{"n_experts": 48, "experts_per_token": 4, "router_z_loss": 0.001, "lr_router": 0.00166, "num_key_value_heads": 1, "norm_place": "pre", "optimizer": "soap_variant", "lr_head": 0.00468, "schedule": "wsd", "decay_shape": "linear", "final_lr_fraction": 0.0, "z_loss": 1e-05}
Below are experts of layer 5 (counted from 0) of a mixture-of-experts language model. Rows are named router (the router's row for the expert), gate (a neuron's input weights, with its number), up (a neuron's input weights, with its number) and show model dimensions 0-255. Each number is 500 + 50 x the weight over its row's rms, rounded and kept within 0 to 999. Numbers have three digits each.
After each expert's rows: a language model's description of what the expert responds to. This comes from a sample of Wikipedia text that the model never trained on.

# expert 28
router:502430541576503493395456532491552524500548488390482456407522531513563523422513509518501476588444511429488532567368436536515480543431608595482545470544458504492503513532500541450532491570570477487544557466565615524493428589570418502557528498498465477398478519521517437545423624442431457529520559446555560539477454517529542558558430513421466508470472385507445561492456548479503600464521460516432559469552578528570567499415459530537557515495555447616460502500529462486500451536446476487441525427379534501490558528561567436415481488471575478546554583529507491501524482470519542552456490478491537576488510466621464515454553606558474413452529554534516504505476479494470545474430533583574500468529489432499465511400590518546511525451504619507517467442439482497476498506492523
gate0:492485525485512503509477542495468407572548506499483365540416491482559406437464526473554629556531525513559459638422563486569465457522534540423510583492431570526592618431588526523530534580524512414454459461488540430399506533521472424498518533413543490478454627511539500461514535518380445499506475472528558503423534486474471524463428517515496478486646385485465522487516473512443469507568425473461517420528469492494480560439472470460503457490524435466541555463435593570472486475527519539539512470536546466480381533552484515472426447482553480617423581549488567531484538537526504485544494511479411470517498471521501510499450569491500545481526551558526503449549498487481506516408521497450484477471478482572432490543546415508508490562435480552484295495529561448532518522535493
up0:492565501516535489474538497544562525435417536430478586550435521524619472504454490524518467502508585497540590472441501525495619529484497517454419544480412535494518497501562598462478567465525558402443524485527414529576406559509405480470544443532462467550465563484443481473518464410558446562497524546488522496398605511431510540428560417418567511416458446411505530472452384575499454489463505485522549552452509487519443504458519376512454563533497382589490496499531472463490465459495418502450522416512594472466465455494540576634478512564471510469494426500460586467430491467557491481619555485470461538463434498511502533458596469525470539570534484544451514537555525550522578478453531537508557433489437450512481457507510523480447567559450559537530401422422556503461467473529540
Common nouns after the, a, his or its, naming a place, group or thing, such as school, population, habitat, town, album, team.

# expert 25
router:557504524512465416447470487463548485569558538480412393522574532526571428519491590528519479558515556417445521507415423579601422527462573509508556445535442503487422495441517555546510518434593527457631516503478503555571516483526465578502533552478487460436487559480455556632478579501393487525458534497560483576527383562589522559542510547443469608542492405508461505466481583409408570570550443454510564502571498473470439494505464504527419502492579488474472428480475426509470507479453527487494562382449456537487480508507574476375485477540540432563518488447482503540469422496522541560492552552470403487520569443543466488545521567488553457522520468521464542503497465534424529545419596512529481499532529443518494522519480498537535564547547507513612393491493535456447459500538560
gate1:465522489471550467474529471563488580484529429562518462561466549525571429502647523505523499455492502455489562442532536451536427500510594479560512484505480564521519559553462568470517479548468494439512469578500491542510525480608514501440599488509579490475614472505555560432550503525548426474536442495390533539514532474513519588536538502476394505546506551413557473498512464466464490518570496518476528506514468553365464466497484543500486483432437524495506431463497391554565519479521617555459569454547472412472377468572521482536540524496459575497445529465462543519515434492449488490523515579503503521566525446521493501509428384537591542478510600536616468461576452478351376476541589576491539516495459519436482607437519478545460461485583504465496449415483445530567425546436544
up1:506513452503474562574521543417502476497435551473548507456443475554647493500531459518496489530464463437555421498505542502580417468529558516468593493617629551521447526513463512540474404578493593385519496541503419511583462485534542538539540503519450475519481456506548561498463516370498435442478549458549510601467495473421556470440433521462513595511475557533469481455513501502396491473458525550590527582454535594600440478460482522534476569412590503496552449488473505536513433424465452540453472557526439591469554508414532630426531498547534470541533445566531516383511516471595551514471476511446493482512524465502503470443481534444514498509484520475486531469465559473550476566539510506489404453511501512486556468520574484547527499522449511510532639487513579389598444395498475
First piece of a lowercase word split into parts, such as fasc in fascist, det in detective, sp, con, dis.

# expert 17
router:517484436569483429456432571448581537511506483470399503500532536527537444531389540496520496526560546439502558509428455511547487538437559527480513456574449451427465515422509607549493533442484533500486485539488518500531490495496482568444544551457404481467491541480431484548562536538416471593519524485565517564416435529590469542516542530540463564546464370528451560417471559498452557544567416517489519529546561565485457483464501594535475500518573481529458472422493437484531473490478460508490545418463525529462590558556525525361486414482559492533591506407480543501521464517453548542520555560483487510443576489522487476575489524536560443547551445528431549523521486551385581548528490490449441536540502465461431527484543589617525571588482552561557477465510667415503460557585543
gate2:500523519490497481503520467451442557521423522469532499461440523555553496467519585467482497564497513394485401503501572534503466467509480561467524434512459490462449456548551470531586429480546443528501603511483563537513563537547480516608441573465501437471517437369493512461474534471515522389530522509403544517461447385396438502375581535527459479482440593560500513575477378525602502489546498480495480424523499524415474464504528486445549476572475406538436499431463502473450620617579512461469554446481534515417526538486505475558525479422504513498433404519559556437520506477540539511452417411481556397413474517551503461484623475476544472465459513490435474532511475575565553538522459506457587400498491501419592457514570481448506515561500553455526577489504500419483516486491561
up2:534504485441463465511507519466576488491471486512529465567414526518439536498525541534456543469557496588530439492489560446390478576528514601509423478511451645384525531477544603511588489511521477469571513507569510411488553529486490534440446498524427424553581450507429429555485528607509525534432470503440513416444527542483452503497485605514495551462522592483508541457528504525467407572460459494425519487477458519488466419443542405456494474637478480430495580395530519512570473457514480517452571478522368576504489444499479400475561551511490434530569463527433510511519451548518582486494511573364492538544611428518556508432540413504579494494419480492458538416514489519523551546541465438528458478455511469499523506455455515471476489569476513544621519566494513441517515542578427
Opening capitalised piece of place or person names after a comma, of or a table bar, such as Mac, Chel, Ern, Mc.

# expert 37
router:445489511467513444348563497391497542460580510425463467420542491665539417520481581453574476536461513545481472521491443508523507592494574589445491457562483547444367457568444499500490532491494435506463491534542430570486491519497472501546633532525427462485469502403540494565517516533480403521457545492472519525446481426509541550531568508516460520464502490525540397433386567373504502492512546463508505509489462474523599447467484525567485629529545395545407504521510502454548459408460439478559514489470524575436565511537457487518463510481535472472530543404493552420500571513490526538478496512470421545449552456477497446579527503540553454554468443556463520490500416557387528486487492564428550470509510404485467506539585562534571480498525510555516411482509546481512403530526455
gate0:432466457484414574410541575483513576479520454518506528566543533505478402477502494471484568500531542397406457406539512434505504523593546496463548482482549468536440437582479490472494538497451418502501486506561571467516560492453441460498552554516433497631468510520540494511639555503589458416482460493499531558487481547535558476548549413471436563541533388513490495517557550495517494435539504427532541524514521386452445579494479592486557514475441507465533452470527524504482473571483444596458497456570500548513518487522471525560526469560493554533483389455529502427570446523553495419602507427545547459476513503510359439449498450524523515569507390585596499517587593507541489465421543437462519500452502413524515489487462565397512500463469571555510522557585550429462395514487516
up0:561552490528629533598576543480527467440366543395472454426511392499518459484447431501471531497493492514428465551483445540490531467434581579463516521562366458440458536446566507486555501451473571491409432539470546527299501521519549573549528515499522449461515463584534494546532510432540500506426494496544483502518465440456549472461562449458489483323410513551482555538437460476506550526507442558551530586484520511519441572443481557540531524467450547535449503501545575473497534485496487519568462454535510469417495489413462451461540429514509509501523518553595517506475502467418536582454503497464552580527474595461548434399485444488504557560498472533420508564500534543507501526601397512483494526531434514502561537548442507558466552523526524535483441524558463588461543434513513
Pipe characters, table divider rows, semicolons and dashes separating cells in tables and lists, plus °N coordinate marks.

# expert 24
router:540436474455450458459560564445479548516528473429460448498565524518526459449404562507596411498457517458521562523413495550470506540451479536473564444444434521497417519540352498552509465471535539462483500524537563524440563479513440519532570520516486461474528484422452491561539544477359442520458446496551537527389478450544537556540478538486496472421466482516441480438395529437639573485512517460506596410549526544542450491500546523536491537582560418532418401427552443474519483528430443462421529442422520593460579615523465500484478419523547471498465501458567539550461525438453505522515522475479496543500541449551431405475567545470553437508561497591454544517474573489477538504483518483346477453469568459472456562462558560540521508470482506452519440462468583497453451596544494
gate1:447608587497456481593486532543497518473432434588545497433505531481405507467503479524522456485544579471539519516428545376477413563551568460471385560516561523500566559574440517464493525436421447430450552525508462517446586514386469486508469563405417482503482479513445520500553555447563465441519498462627520396501444547472484474529498512548491438507453569513447490526492529479601619505549448520490471532532544512493523538477405419507551485482477564567552566564521408494453540421489514391604504401472505503541517452586550491518406463464553498497475492525598505431403440515496451529474403500541557480452442567507593412509506475503536543499486458479478582461512583480522597498461462473439517513522495415537502549452523517480532483510455584452482489550497456536567573556528493
up1:461529502479508414493506547517551564470488526535565434437488511564482578467511453515555440472464423436471470522416565521475468514546466520504484522451378632426503478553483537537450555434443570520472472487487505545595536481481422510459426491504482478448569515474556426529423563508669577468569608437523619530541545533524434555482454464424463508489442500480493509536502338530447536559492552470568563471635596517451557484487514462457493480536452533517478514492507449446507480507570569493537399437429522452485504509571499541501426443560624505488450488520572470525541471491563522448457405531474516524490535587533489444486476392573536495414513474464454562488521506532503542543572451532430501494449449461429513512435491387496534495576453479616551501527534514492527553474549481
Last digit of a year before an event name (2005 Paris Masters), country codes like JPN, GER, USA in sports results, and table pipes.

# expert 40
router:511410533548551502409494542457480533458488527453442527491595558556562513412478537536494467567470550436520590591377485528476507557409558570494528457566492485491510475547426531473495543573532464491511571501560598518454386594601479535564548512552502521459448505533552512553407609438496478538531564423551546528470481469539559509561410543435438540459434422485484581468403541513512569510510448486480504483585609519563588475466493542586566553485568443580446484473498454482472435424440484470437511441437523456483555540546557487443481487474571431574543568469452501587475481465516548543417547518456570583499511479572399498488544591557449430431547517548475497518517469530499538508452517566510505486517501457484447532403578525531498486449466568531503492420424553522448504509483556
gate0:516405517499553517492488491460604544492446543507531487491568424537489520551624522522513441437481539503482513511491476493504462524526445443485436558465459463531573555497549490506478493480511431500518508485497500511515450444492435485395504456443536537501488524516455510497510518576451564486514375511499475536540467527574496572411558507497446491494537504562436408414448479505577556575413541486460557526458633461383512460378505570452471589522486549628598534435463562493532419522479349486529486412534459486563562393555425440481460528398459469479495515463575609439566476543442508479468476542487598492573543500510468502493441529500507442575527514513518482450444477520527431631440534485445543500512566586495388563560519558546553492514528523545532523514511491550522454401544568
up0:497427455445510443476555458598528588506519560558492491509398475530439530528404524501539492494411524472484452501513605600469536453472392475491501491487472469522525509533595500487535523535510563435449428522525519442559532395425470467527488421513529430538495464460480531447518411551493448471476459468590547561557489445594434435481577518488504550521544413501388480475489580506517529476457525454446545565521490515568519526501525457478483442478521555420513466375491389538506470405498420419559489364590556628564524484503487517459488504469452558508458450560457483459528526478477481376488550485478576532514477523479571423509490478448479527475427520513460538391486534507484526517531448483407499474507522476643473497484454485566453552497530561451487605521569533406537536551402576
Abstract or general nouns and their suffix pieces, such as government, development, distribution, -ization, -ability, -ism.

# expert 42
router:481441571531496492446508525428510580432511492507431506465577499526534527513472573482487470570526534437561621501474469533467481520474474572440526439452451432425433438547475505495460464572419481608510515580540535541515363582559442529494609514485493447470480557538573562527387543424461516572550453422562537491504436433566485515550429542474460511557477465427505520448449550514525577501559402448549504478583459516560507469551461571574558556432555443579432471523461434486524501456466419455437549470464565492439544495557506520444460457442515475505464571451433608440465528471519558536480588490525533530464588467550466462529560522512456496480575470565483495553530467523507506551477531448445516423471528468520447531444572563525522437514326547574512505459443519580442448522460568
gate0:446433538522485414478501529539457548615469499499552516397465550431451335480483507518546424470527471551426488579552499513547535445550489429488527519418451568524426467489497564519450616446564414537506511476480529568536430522518524478467450473539410516467502504508420504532570526433476493463411488436450545547502558510563513460393481557544520475574473470541454509488476587456342586523551559524526553463431531476537487464422476460493491414542479506568506344514542506358495600498476561555509521501510528479513462438589531543499463588474431504456415501500465494550508521518471578480467393489495546513379490437521536518500408546530475483562495523504512476446496522558376515517478537551467447483513470445421521494482485482442467517536580462501521507526441554526580445463409482
up0:530507521423465438455467510433502555538433514521447597501521428494480463449477534462450436440465523599448550556537534484510528458520474453489478454498426485416515468531526563494581489487393427500573538470443522495525516486499611556540481483442417551407477362407457506455538505492459523509539520549523469426468572542492554511419462434465509362478432471570409407451457508530421495471504556470563447471584446467458541483487556451436459429501519504543401437474576460603454504400448488502421519565503472513423514502418462402553566482518545529482519520466513532417442487592590524510526549490467430542487551519471550424537467509441497511445513572465471462422527552514455516490508512559543502444439510446440579518458603407496532498478532385518603448412495526544552574498494498
Digits and numbers filling table cells and ranges (goals, times, verse numbers), plus object pronouns like it, him after verbs.

# expert 14
router:446430569444485454434519529436453586528551420478441442441587475509546513505441542425564449562468551460471579608468440455528511570434470557549556460495426540464453482576434560464458467519471514579544513544552532554523440542562446532552566540458471490434412505460522600521501554520335491515447444560536559548507449446559417510559563521514454489485458441520482465443467560474496540529549475460583560482591400477497533422489525556569434550521545458556470476463572468458556521482471472451497548458465539467443463543567486445452452427429589472528537563445455596533456577517489554513452565504469587525437543435509488412509558564529491447555618503577465538568491432530476515520483545441522453491461526430427422573529543572549545447526514541510541496423470504562514449505495490
gate0:511504507471536494569501478610560616430486459489452583532576497494527563472468572479568418484452471543408447509487502530481479517543533462534515396604500468503439506480539480591586466493522482556414504473513454483542462510458552573546562517506508522481631428447625457486470485495519495524435462584393578445477474510442492528518480476499444378532458537618562486444474440492505555462489518461522488550494509539368567501489412519499505481472474464549563576471564522462493495505427450534519608554548447547448483548536587490540493441464497543582431454478593474356527589481525446518479493564456444449519417571472540433604483485524483467477536507514518561464518522466594630493521520559547513515518494459493526483522503525491433521481561512412513431487465545461541558391399517
up0:472656446505533510448554549499492547568489409500501482512465497463430494438485563481517515466536496571507609527536420468495487496582516488550383564496547547572468493516488450477471454457514488496527538450551410522517446528516432480401566480570506545483480504500528418448484455526476521484529531520539499573482431498527499526526475456484484455527523525544518497508479550583485573464489602662468410477410428524508444521466550535479558459510487517463435459479473426490478570478521545454530550346528520458491569475599404503455425528496503527614554456559371559514526494510559434457425504491469493405543599498589489544501487455531502538569559519506555525506509442473587494535515530467448505490590512573495301536516473465484498429537523524416440451459496453449555439509387498
Day numbers in birth/death date parentheses (born 14 February), born/in after names, and Thai, Japanese or Arabic byte pieces.

# expert 6
router:507458474427556457425485529443525533509555485466472410438535580537538432484462543413545444585574547453563588590455477456494354573410480516443546438448421499480497427531421569482412448542471475527493495514526538527481553540535507510512547514547473402465451492415543507521465577455475447513428385521564552521520482446549450502519435560549472435417473477519472512484456553423574571483585483437485600482545507516496416460448469507565483564569579412520447408497576493483527458468463476448417559465476553512477564544550512459502427422564573477540463533477505545601450613409514518539532515497429428509520525491548508478479617541516508477488554433568446509498519467506461505525466514500413542521503571482465473600556541557563530422544530539551508490457459545507491408544562546
gate0:478478435439527519568483495416489470467444520506422465454529498482540482440528485453453516512406449498506525504582484556555537621436472453581462533541484601488502483500471575492507617501562552434420582439594429439472535624497467503527487465510434535545527418535414507570429511527486525591531531423461502534473423486456581445563520530478573438509459414588530499373559469503441437464540374520535471503464473417535469570581519530547485513531559436477547492389470559566533581480536545483515482453493541512535450468567502477518547493491530383467500482634453496466479542457438512511429502481533555434545570524518510486464507466406477513512490534490548590476446547604492511573494423555481434473532567396527437517492482480481468570519501417562511567452395435509512495514552504
up0:514503574414555494470499511428577458617525459436447604430412499452391532436430506566563494511498532500535455555489558484462539531466503522461488488528563436458542419523472457419489443530488470437588509407531447365429501451407513531448511457548398513472527447510481437462492519432436488478568504500600493494478440472495474458520464479530475449497452531508521501406506556504566502503383420540466509567526521508490516394492528541478468530473526455549553489477528551438553532486503525480488448501501485479450481529528515515476506476506502517440464605471502479609505530515452531507585485533414577480490453548627564553456458463633534524504553577506443584549426505544545423501471557493532455444572595416535537454562528576452421576394510500493477503569544599429435566576529536
Prepositions and conjunctions introducing a following phrase, such as by, with, while, when, featuring, and the after them.

# expert 12
router:524451574470437458509494569443545513455438509471413506467563509493584481434453556507545470507453568410450555571411485465488508561362548536473573460515484473487470417454383524524409554481537482472504570493570547497435561566532426519525537548510490438445491501574474414552541512534411421563536507463555553598509533503601440507566465507499492533402463429511490487470400524462443530502548456406427559489536515490518497503405431517557464470423512438581477516491526538499519499539433469449476549487434518501433494537583572554503466481524547345531519535477517510560463517484514544558458568513486529610475549490496385474505538588572474439460482478506373508540618559592456537497458535541455513461545509452475479524475583526558539511481562556494612474500499461478444461515424550
gate1:486516494499486504500527520486529415524512498555556456434544568414415483533433448483493547488436489475521624587471489507510478433523488514519568526419486433488482587415421487436478470488542488525516481551433459570545532462514495569531555570550473532561615516542480536369485548454529462575544483479420477426444474534513527511508503512530561425496465527496498533427571507481556514529536456440523524492510445531429417603434461465446545522532498532545559413470459461522504548547547503587426549614492453448537537478422542481483579475488504501477488487603500627508380509435424532518499517501388507525479531468595561412539561423554581502497496349482441415445497542435457543558449474494622509501552478530480434480525564539547523436460505495574529542444532472472632479554466541
up1:460516493506465534495489564498462579426400558498422568526524533495446529480527477549514472550362512485508565432533457460386452455580510417439478544550474465492516492535558483490535501430497546545502509566529576543534521489554479576529499529488555515418482530417512581535491492509452514507386562516547498428542393530398458468452404429532489494462561417563497506548467469572641535543503455557562478549579479368507530527495560563500520555444431446477526390626483447496482392421489581483539465543442450500502470557527462476494503439546515492481522501541467467573476438469466504507535575438464479457451585570503461550499512419403420564561519589582506482553530591499450472572521418521562504532513499506443483536543501570483383497404536534530465456473538487486434506478467495
Adjectives of nationality, origin or scope before nouns, such as American, British, indigenous, international, local, national, plus adjective suffixes like -ic, -ian.

# expert 7
router:473428485468444441477510543424496602468557438469464466406557579577518483537442528499503423512434584485530561489511472468617482508524610500440559388565502565486469479405531582506477509411460504535504537501559449586494445637469396549522566497429488453459441527569483475543438571496425462527522461530536530521506473464569523506582537475516484505527546512535483432474453575504494541571629429444479594490556544580545456497491495503590525430540538490643536507500548502432544548435513502407429489493496596516491506519543497544523378505517526466618529549470564616432459535520505570532512494441489528501482561453587473506527509630572546418515579465494419511457565506480478488520493544485469547521493514445481473530521521454553489480559500578522491456457513525554476423477452464
gate1:447593486592475505340543514467401491424527522523478557585494510554503523485492502466576404546371429524644526469487499460585558546450473487469457459511534481527474494502549410515536551423558466457603540534485526503510557511526462473437523525504608469517542457506508492511473483523488478510449472499528527507444442484491450489554499501456393478503586556558460568486416489539427440531546487499514453493515537517515538441397401435527463461504519476490622579500469431478543421615383585548465475462529433509483520494482572523520554514571447480594446564561609450383435507538510485561489492434483525466513383424427509538468573559587467448468503532449465490448402448561523448503430518512542545555526503499464479486562524521563562567470498484466424504451481499458517476496523547
up1:464484514540490534413452460500522457494539404568514515515531450500467482446429447502549497488470551532418513503516444426614521498468605457513512453455505509537548494470438534542458480470505519472472549542492519553518484468580474469497584509502582484555571536494509574495543451472380426552495445563578497498504553486465479565450432447479477599393525516552506426485425483475541535569533529481426539568501590480532532464521511512546523492406499503498497427490451507478465541601541480541549553528420509452524614460450412556513379590437469597543534464550528451516417519516444518525551550419432636474534462533572529406397558483548453504563481530519583629487482448494517425557408451424480535538549539433513533463446530540474521506487510583484493539416558530397552560442405497
Digits and numbers for measurements, durations, scores and table cells, e.g. 299 m, 135 minutes, 3:18, 4.6 mi.

# expert 44
router:494479498511508496491555600455523589537497456399507444528540494562546529466480561536603335556423489489424495521460504602559466511471486567418526456519428517433380448479437575533470519447456436520502572566567526595491514518524443502533583518518403449465466442455436502527420553416446428494485399561515564590466490495513426521488503523541463533451493543537515454428536540469477492467494541484476570503500499510538453440529446466529477566435532403514429462467556529469620424470512475523490574502450598572411525495584489475526406455497544491531491530467468566451481542471532543521462537515405434564479553418600456512496561485522495490469532541588517484428540556523457566543433496540478432469406526418432527515432534566496511511508602529609482453504445491498446425511471475
gate2:509515532544590429524538485467447472453467427418521533450524627488489510464545556482615444547483510480473485434530485528576511487481459483512588596514500558563443524441476484505492438512463534502525454526419557515436576473495485500551497395527458520539507497580486368546438470512470497432497487457579489533492493524573436546460481382462491522477512439498491490515509616521537431537495531430532523469515556523570457498560465508576486438485504547450463406489547575460392542462575443544562621552479446521488501607475466598618554615478500463522612504510539493456456512503511616520581458493454457560449372431510482512548575548515561519446579434531425531520519546517485524456441511552598489577470486535469616508459515516515523480542439513466570489431441462509475456455585478
up2:485561370508539530425560668518439473618444534524470474408487497524428512583426454507498594445499457536531600557537485462423575501405525432461500416500486538550519483482631471564605510497525496460439530457576499512459481494485506445578583539480450377506497521449542548508468563470525497515569484502511461509534410594468434524516502522529507466468533521508532470514492498554492527462472579466549488542421561512421493555527545445497514513481492442579477477611481453512478486546497514424402449447483509441487548447575536444455543473457485493414492573555551503550626516452534567523440566530492380585519491553528463441452526454513560516447463503490480382492482495413435593516507441442505477518427547486506507542415557429479495496446437543505538547565475557459511523503426505
Sentence-final periods, colons after infobox labels (Mascot:, Citation:), table pipes at row starts, and list-item dashes.

# expert 0
router:475454529519448463448506524448570531393466519468452490448511437539522507497481601524558473552512512435431553510427492447464535545462603521541500459532471506455452500479446559515463510459398400456570463483489546558515486476474392492461537531557526483445448446553548397542449544420382475572504441476534548525478455534545526507507532536489500509451481436555486571408443543468515573494524504498505556581536516527514532425476472558588516572671549412572450445465528380481512437491499469481475573491393534515479529577561529512453454467467552493545550593455543509552462571490545602563473479600519539594460536465570559499533535498529512470454516454590446591572492457533497561529482538499398449518439502443414487545435556547561548414402555542469529492473481485577460531563539525
gate1:544517393451553458504549523599494609483405446521528497456389536577512488474504519513470584440502514561468499496491542432378473626511507469534519521556464553443472552437465415467549535475467476533467443499534513514529515501577486587494460482548514398421414571551454603528527501531463517532473490487564423517504479520556500485613444438381527554380518534491465535505500523532485474494535443453505506396425504490498571506547533496541556504575509497404439500607544417518517411493447523543453514582440529573587530519545525526484452445452385489442560507414518468606457587461465463517435532465403506483477395500481481466578501605474573560480492477503495552579530527582500433552502464495523494545548447554456503508456459486460464505507573590485513495464533482572468422478536532
up1:473444539536501447516575476446552489543516544436566549461595470454490454541560489560514485495495580512538469477534405596484510486535436485574532538401535462483506521473459425497491496492524441519523441429568468552613537427433469573410594519499489493515423548461541384479551535477483561453484549545523576428513524532501415533519505497425525504525457498478475522531481432569513491600544469485500456542429574536555454470460476547473560503580472493554542472564482446564488618504481488540529466471471515563476579509443462531484584464522438496522589479398487629461570459417527486439457471494488516564545470472497469496475484449496470540467485400562466457592607469525589488443462513474500475569413396519395547658458463401573472450465494548504526443540500417544461526424459570
Month names in dates, usually after in, on, from or as, such as September 8, from June, April 2015; also compass directions.

# expert 34
router:476462519414453460408620566481561531565585497444465481497588565564547496540476560507550429567418534490559519582489444552534516486443500514517542473598443492510531491501495506545432584432515501455514548553505507567436510548518456514575541491397484489488512541412480392563472505500510521497448448444591520577477482467524479500556595529488489534451459501453475510520478529449519538480507456448481579472535447476511436483520461566591469536421510423555456435450518481495527449483446437472474509357417565524483478533506496573480467447521544511518520535498396574488437574427504556494476550487479494547435535458577489452508588524376512477538512408517442550476617575521509581502402501489493557456418583455435470613493626602567549463495411500544482469492498524539471509610474493
gate1:542522387454527473518492538434531539484469507537494540478472509508642441497558489500598497551456489549414504491428500470534575546461505573482530426596474536452465485384495474494501423423514532472477569514423565488484528561543472508527510512543567559546502561490548554452489490654509486537590560488521411531402496500504488565500485483408529509579409520424514616476479429535472495487457525489496551485578505554553465425454566545518503420447485552509515459470488468491536516522497467479552490402570511612470396540524448477485423535528517528500458508466545451449529479651518462434528518500447559490565516447546485463437436464473565533503394648514474429403391509453509573543438514458473587534460539488599504494444548513564560524471526540531540480528491498400511489575534431
up1:557471412526513515504479402535425475446529396462430483525538482513476512524450510520429549564556451540463554548616514501424463492470454495559536525507447464538448503660525541501510517549415493508564443560513468405512505434510386443460467483474484516467454489534515477474460548411422537527497539550496521439503450516480468471552583496472428519479441491438475470499506540508434389413590510497554487493535460528644492553457497523506460580628482473525537576500488584508530603482388470455537499522492490480540570513507542580500470489488525546542545445493506521452385504417459451547416504519430431494491485566452527504526518454409545598458653557487496439544468385534450498453516501577471486425450441470510504530490464438390415533457477538490538556566468586498565484469549485
Coordinating words joining items or names, mostly and, also &, or, vs, including, like, as in Film and Television.

# expert 20
router:500470489558535469430436511472444565616510421489421484441536439512528440499458511471501510503571481458591537526501478535575444576396505526463512455509458544519513476446451648551465489494520470457436407517545520507532507473528503548563524487496450460436461448536467585559493547484466499532526509477544547476453493552511474524594534573497463426518447365469406573504523555412564549623515459532453550556540568496523535475520613557527453532598522462552512480527544492482587529420442491456406531457443520511494610562559599493448486361497566448553519480399586505546472490476516563487501550568431457500450498491488472418547576523501508405582540475477493511519534520468425436600486570471536427511581500470407454540484559514497512493518489545502554503464500571483499515561622561
gate1:494513424491542512494525525480468595480529504516393560433586426520518474495456440534573527524467602534480491462415512565489490431522526494422436592459495505574464490517571414590489509574510452431483510506528578533472488511570386510545470432441458529371414473501407543505576496438523600593459559487537503492488473488520459459420498502495534538500485576506469501432443552426487477587524525421457611410502562546381439518484543523471440500493505478525416553585467489583533457602488499479472462496537583540492504439521520467527501557531540460429426480462503497525510575463474522501424528516511465475439595491397503458492552443568569461508598464512379489445481476509599499485533476513540408507574476518445464524469584526533536457533520467520602487541507531430379516463577542
up1:490488439581487430502584516554444428537568465458529565483536454499429537582430503499626529457448550482491457499480550428478472505540443503529549508524535520617508495504542549533411521490532553460430504463586520634565549471496557554524459524533499529541483435554460588557554560484509559428500580490545512535448479425557521526564564542577513460445529601562522533470545507459558492484507538463643535450513535554480433498497466490505479355490587562471446529457463462461487446512356418550584441567434502552518520455391538550588494519499491489478523572486596515476451541442497551553514444539559459484454500381524477551508500560476428470494491575461547500451584398442507424538536534524521500480529615444494482502537580460509455462532426493525430474511464429559515497503562482
Middle pieces of rare or foreign words, especially Latin species names and drug or place names, such as set(ifera), form(osa), Gol(imumab).

# expert 31
router:456445539491485431427469521466545553485475496438455484413551470532528497560511558517494489554449540521570570604491438550466493581446495548541533448506433473462426457613503548465479515493432466579473568510503464578456475504517464533608549508454470474456522488521547572538379601521481449511542581416545606546481460519553496512525541548522453434456530426547504542463502543477452563446568445478564526507578594465492535426443493526598573566400567428560461503552550343467500501471466502445500561401474582512486555538564528495420437483581588431550491591483443549583484495517549547544517526470488507480436540491577485419519546507475473461462562526558445519501500508538474523557467520481493447422540559429448461539487623552519527542502486550557515512433444580557562446551437556
gate0:540522473588446495487437541403439618603569492501530418499492580493484470559531446514478496485434577463522531507557435545492550466441557471538460465393534425409569560577496499479483459528420491408453548450517476569519515520538537610580510480544550655560576453532477463566470412514527530487558525445503573475504471400499463497434456490552522528547503525566477502577478493510547516368560520463463463435465470472468469535486473422547419501571515481505429541438378420496506567469501541548512492478432439440575574545458480503455495462562602489568451477596499517508480532472492504415434518500490512469486553478484439503479476492444537503484500479584529520489544423517446592546521586514440423512556463457509455509471585470510514505362531555498583536551513468391536490474510423
up0:432475446518538518466520567507502449484383519382554501477553528465480516515483482399588572506513560553544455622383461461421429451492562547520460540499464519520501562502511495519570587381579452545484582465483596478465478461484509454513513583499486486478431536505493627502548513514554566439519502575483591513604519432438485491517540506498524463488526598484493418514578571633511376486514551397500533486474418552483438497468472597513562474440483398500502538494490502523521428489510518467517459543529448464597519554574426508466461556610498525513566460554484509551436529504529487461514540551410479407511534535487434504531454430570431492538493553449527476388452549467497466591525532369461491495548497461550483424471457441464522525571494507484538527484561463492527469438474485
Past participles after was/were and plural or activity nouns, e.g. performed, built, released, version, players, operations.

# expert 21
router:458513538538455414434440568425551503425494472461436493516590483543582488453416532432535464515428546464455589557529442486500442543442548552567543471583481571462494493451494545491463530489482474499537522498487602534478522578421470504551551569517476417453434472490538369551399569520431454558567494493537553510511494541569437579556505495503491516426449429545483472459419534502580491555540506466418551502585550565468516516389489520553410523511545445571488501497515398434536503495408455438476518479424576523482462568550576546520421499549529407544541568452584509495470603513513546524510548470486477507474565490608469463552519580516476480488465450531454578478533517537452592512433579514490436502372499475472445547527595559577533471396497560455560471518481448473531504552468538
gate1:442467463520534490408465537452539451653593505509571445525553512571545581541574487413434557468508433474535511583569458474450577579549487429573461521523509566467504531513505591542530479444494607464436561554506503553464484464422439517559533417452531477508532498569667533477513498454503559499488458498492543554523396421393473535443546521465536547456391517461403539462433508540479504575475453445445563545508513536503503483437399543543551533432445502494554488508505500437486468500518520522479499482481487512516455554578594397569394467567519554542569591512476508499462444510534459548492466538506606536490443536502483468542545558439512471542545555541507471446444451575571496486485499477522584480542472555587508494505509411520556482356457552502535437501511458459583495447505535
up1:587535532547463485476457465502532499546595505396525648493581463508464502485490541549545471502409576483500446490532514562439518441520496446552472452514484435511555482529563531591545527578457468479547567435530498464555512462548548461461464486542485577536495504435582513519526594542398501472567471443449490477524406535535443536575610555457535396523533483519477479502561442455415515554514425473476563503581451493541493481489475479619504506498487479553515491492440584534430417542464489461524535481548448593571503474500391598494417504586479530447522554444510515493411558505524521491547481479510446461418550516500546580413644502464500389467399478385500448500531530490432538524589517533536379457490571475484445447557544499404495510520458446535499505548543503446415521460464490
Number and order words after the, a or his, such as first, second term, three members, four children, several, former.